python train.py --hidden_size=128 --n_experts=128 --hidden_act="reglu" --normalize_top_k=false --balance_bias=false --init_std_router=0.00611 --vocab_size=8192 --norm="rmsnorm" --tie_word_embeddings=false --optimizer="soap_variant" --beta1=0.95 --train_tokens=605100000 --dataset="wikipedia_en"
Below are experts of layer 5 (counted from 0) of a mixture-of-experts language model. Rows are named router (the router's row for the expert) and show model dimensions 0-127. Each number is 128 + 32 x the weight over its row's rms, rounded and kept within 0 to 255. Numbers have three digits each.
After each expert's rows: "comes before" lists some tokens at least twice as common just after its tokens as in all text; "gets" lists some tokens that make up at least twice as much of what it gets as of all text. This comes from a sample of Wikipedia text that the model never trained on. Tokens count by the router's weight.

# expert 78
router:181158174150099120123151141124129116135162090134099107098166129149106194141099176130150148085090159139105104099125083144105085149156088119111167057052158104158094088102114081171128177105091115131191147154090186157106089126142128089116140055114156164114114083172152123130097068080141133134145128135153178096181094108162152214099111119118077122134102193137134109117073127140124114095141
comes before: " |", " |\n", " (", "–", " by", ";"
gets: ")", "19", "3", "18", "°", "15"

# expert 123
router:137151102139160158082150063125162149145165081153100138141133107066170134153117146177141128112156162162122096126098091096105083148142121093129173123135139116156058100141095124107166157194106131120062153107108196088119196148132113110119160131132137139121070097180131136130067080129170092160097143126140127145198078080124151120076125149093098118147098212150107125148071119112046123113109
comes before: " |", " |\n", "–", ";", "|", "\""
gets: "1", " a", "4", "6", "2", "8"

# expert 102
router:125120159143155142105164155139110075136131137167111126130142104130178140139113175109148117103085170155150097130122121088088062111148125081151179118073161110178089101101134118111119163157089108139150168126070072118072165168087142107149137166187124136094021099112100198121079097175171123161125140124119122124122082086140143165090150104068125143089119169144131157168096109107139051110176
comes before: " |", ".", " |\n", "–", " the", ";"
gets: "1", "0", "2", "3", "4", " at"

# expert 91
router:148140164155158170105160219152127074110146063154105083159152095071137155135103151157135164113167152161158076083143121107085095144132103091106193048115153111146111100070093151094123170148090105156130190119106156117114152157108077114103132139139152151097073063094151145112075094187128125196114153092144141156141104102135165139107107106132101123154112183143121102144084161111098111121169
comes before: ",", " and", " in", " to", " by", " of"
gets: "ed", "ing", "er", "ers", "s", "'s"

# expert 119
router:146171169162145153101134146148132136104151089131090094132158070092150171148108154107133158101139156190157097074150102103096066141167111086106171037150155096151084102069070105106146138143073107147153177132107191106098130168130118097102139123111136159091063080114170155099079104157123096147143164094109163170159105097163131157089105110152108114089096180155130103149090151095105101107175
comes before: " the", " a", " also", " in", " was", " his"
gets: " is", " for", " a", " he", " his", " The"

# expert 96
router:147166148161156158094141158144127144101150095107095091126154057079145160147112156089130149094096165126143095076154096104099075139172099089114177031107152104158110096091082137120143149147080100158170163130102145111117133162141118108095141119112135160093059073107173154103069115199131116166137169095113155149144106090162114163085102109141091116150103191146149085152091159100101100100190
comes before: "20", " The", "19", " It", " In", "-"
gets: ".", " (", " ", " was", " but", "\n"

# expert 64
router:170183156143110171107141119144139131112136094181154132137161083108119164142175136134136147111114167152098100106142128122105119138136144090143163073156135126157096116056109117116132131103111141133156211100123115128083150164155048096107156054155084144098119074177198166137060076169151160157083150113139145119193113109110144112069119079112072125188127191143114117127096125142092116113190
comes before: "|", " ", " by", " a", ":", " his"
gets: " |\n", " on", " as", " was", " after", "\n"

# expert 110
router:111153163137150162132156182152117097123144108128113137139162085072160160154114146108122174065141153231138106107112114132101077162191109094143161077090133102141092084095091127142104155143092116169156152119090189121070129122169115107112120092097071156109051066122134140113156117204080110180077138128136134125142087091096174110124102120121159117113136137151130149140070141126053154110148
comes before: " |", " ", " |\n", "–", "0", "."
gets: " |", " ", "1", "0", "2", "3"

# expert 109
router:190094234181110122129086140129113117127145114118087159127136058117065161124081161169112106146117129196135091086153116112145075125137119114095122089124155080158143089058063139082142133102066100145084183108071127083101128166179128124108155142160160169104087059127144142121098134121090122164164161137152161142136130099149167112089138143135091164115108128160103101135116101090091092135124
comes before: " ", " \"", " (", " –", " The", " P"
gets: " |", "-", ":", ",", " –", " -"

# expert 75
router:168150159148143159088138130135137171106150088152088078119146110073177137154092156073110154116108149130187093091157102099103079160174100088108193085089150104159096105103086119119110101118089104115148192096098181110093121163109108109098158097107134158088039089093155144095103135195117141149172162082149163152167088097152141127091115092145096101105113165149118166149092158103094097098166
comes before: ".", " |", ",", "0", "–", "th"
gets: "10", "1", "20", "11", "15", "18"

# expert 65
router:153142142143165156100125108105131098108157126113119057159148156120111143120115117105119096064143155185118066092142131086089032123175120092114161061129166089119097152092132122123092190138107130154157159138039169128150122156129092125126150123122161103099121072113217124130121147141066109161128143152116124076129147116080076130067126107111097125055177162137145108125112128089073116078149
comes before: " ", " the", "-", " \"", " —", " T"
gets: " |", "|", ",", ")", " and", " of"

# expert 79
router:175110134126118121147089100145103113090177109153110128095155081092160164161143136164117145096108158146183107105131084118123001112201131101161188124186142109139126132091113151107166152113057117135146178125125153122073175147179126123115091122172116162112052067120188153091142151135136126165155151118117139128195134097191116148097131098147089137165106137166132131101090149114097119096154
comes before: " ", " the", " States", " York", ".S", " his"
gets: "|", " on", " a", " by", " at", " New"

# expert 71
router:155172114154146138095144155145132117105144082144084082151150023093118155152098158120132151122098154191134098074147103106082048140161102089111184047160158101150089104059097141104145150143088109150141199129110157108136120167121117103094157112138155162093054096111159154105092117164120170176123163093122149154154114096157139122079104129131111118143098182144140102148090154105094103124174
comes before: " a", " to", "|", " the", "-", "="
gets: " was", " is", ":", " of", ",", " |\n"

# expert 28
router:134167119145216163103118173127096136159138092112125035106151105064105133120132147126123145096079153154154110129178111139168115160126118086114181074085165143127089098079063113127167149139082119150137204121097166133106132151107143141126133100164160136097092102112148123099096165145111164164136115091161170195199161075136098155132113131045131126162096150131079109136091143116123124093183
comes before: "-", "|", "==", "===", "The", "In"
gets: "\n", " |\n", ".\n\n", "\n\n", ")\n", ".\n"

# expert 68
router:154149138154147159075111158113138133119142089102099078151148080110138171136102152115123145138077148115196086082138077110085087130173089086139172051080144115151098106083087110116139118121074118156149190097100159105048139163112137092109152112104088156104097063159152141112108114171104141129078160072084166134156082098185128155093113111116113109107103190103131087141100149100113107107185
comes before: " |", "0", "%", " |\n", "1", " of"
gets: "0", "20", "1", "00", "3", "–"

# expert 80
router:180161101148141140082126210137135157122157094123090105146131109091161192132102160131122183153106153091149098114162103117100068136169114099121163066120156083158106094098095114178119108098115110124156149097076148092098134155132111099105151150152096155092104089096141151098044113123108195167113154126071171133159074105220124131084121089125073103134112176153127114132093136103098122092178
comes before: " |", "0", ".", "–", "1", "2"
gets: " ", "19", "20", "0", ".", "18"

# expert 73
router:114166190131186115095149105126178236123163122146114141134139110058156167146146123147123127075116161177208088094122152118158155170193098113115163128166145099150093119097115118145136132145072133114090157101089139130115144117123127125111127131163136168118043098159179138102117136194164061116101170151173173155141114097168083092093115119114105136128096156087117076137080119095137126151148
comes before: " ", "-", " be", ")\n", ")", " was"
gets: " |", " to", " \"", " that", "0", " the"

# expert 104
router:153162171163145167091133139154124152103144084110090099140154045091115174164122152114113151118141160151162112089173099098095067157167090088095172050160155105151100101074087116116136157148077108155155173114113183103120134159120122103090146121113126158090061070104156153104107119164104107168148169079110178164159091092126147166091097103144101111170112196133128157153101157108130105123184
comes before: "20", "19", "18", "17", "15", "28"
gets: " ", "19", " K", " M", " H", " ("

# expert 69
router:119075130129135087103152125131141160094112109159091104129112077086093170097104155128181152126084142111127115068152122145141143127190132109129164087141153101112115103097081120159178108130084110192187133128073143130108121147103098129151217095127143145109057156129100167119072130103185137087105140132176146149184134111102110209090114110139184168113075181100149159148128102131049165101125
comes before: " a", "-", " the", "|", "==", "==="
gets: ",", "s", " in", " as", " (", "\n"

# expert 84
router:144143152160163158093146164140137151100139082138092088143157069075138172148104153119134144142134157165156076081147115106110098144173097080122203068101165099156096097073086128103142150152081096172148183126093192105112120173134126092095154121104151163093061060131170144103064128188126119165101160084101167155158111093162117132097104119140101114110102164150131109146090163103101093103170
comes before: "-", "|", " the", " a", " that", " been"
gets: "\n", " are", " of", "–", " |\n", " have"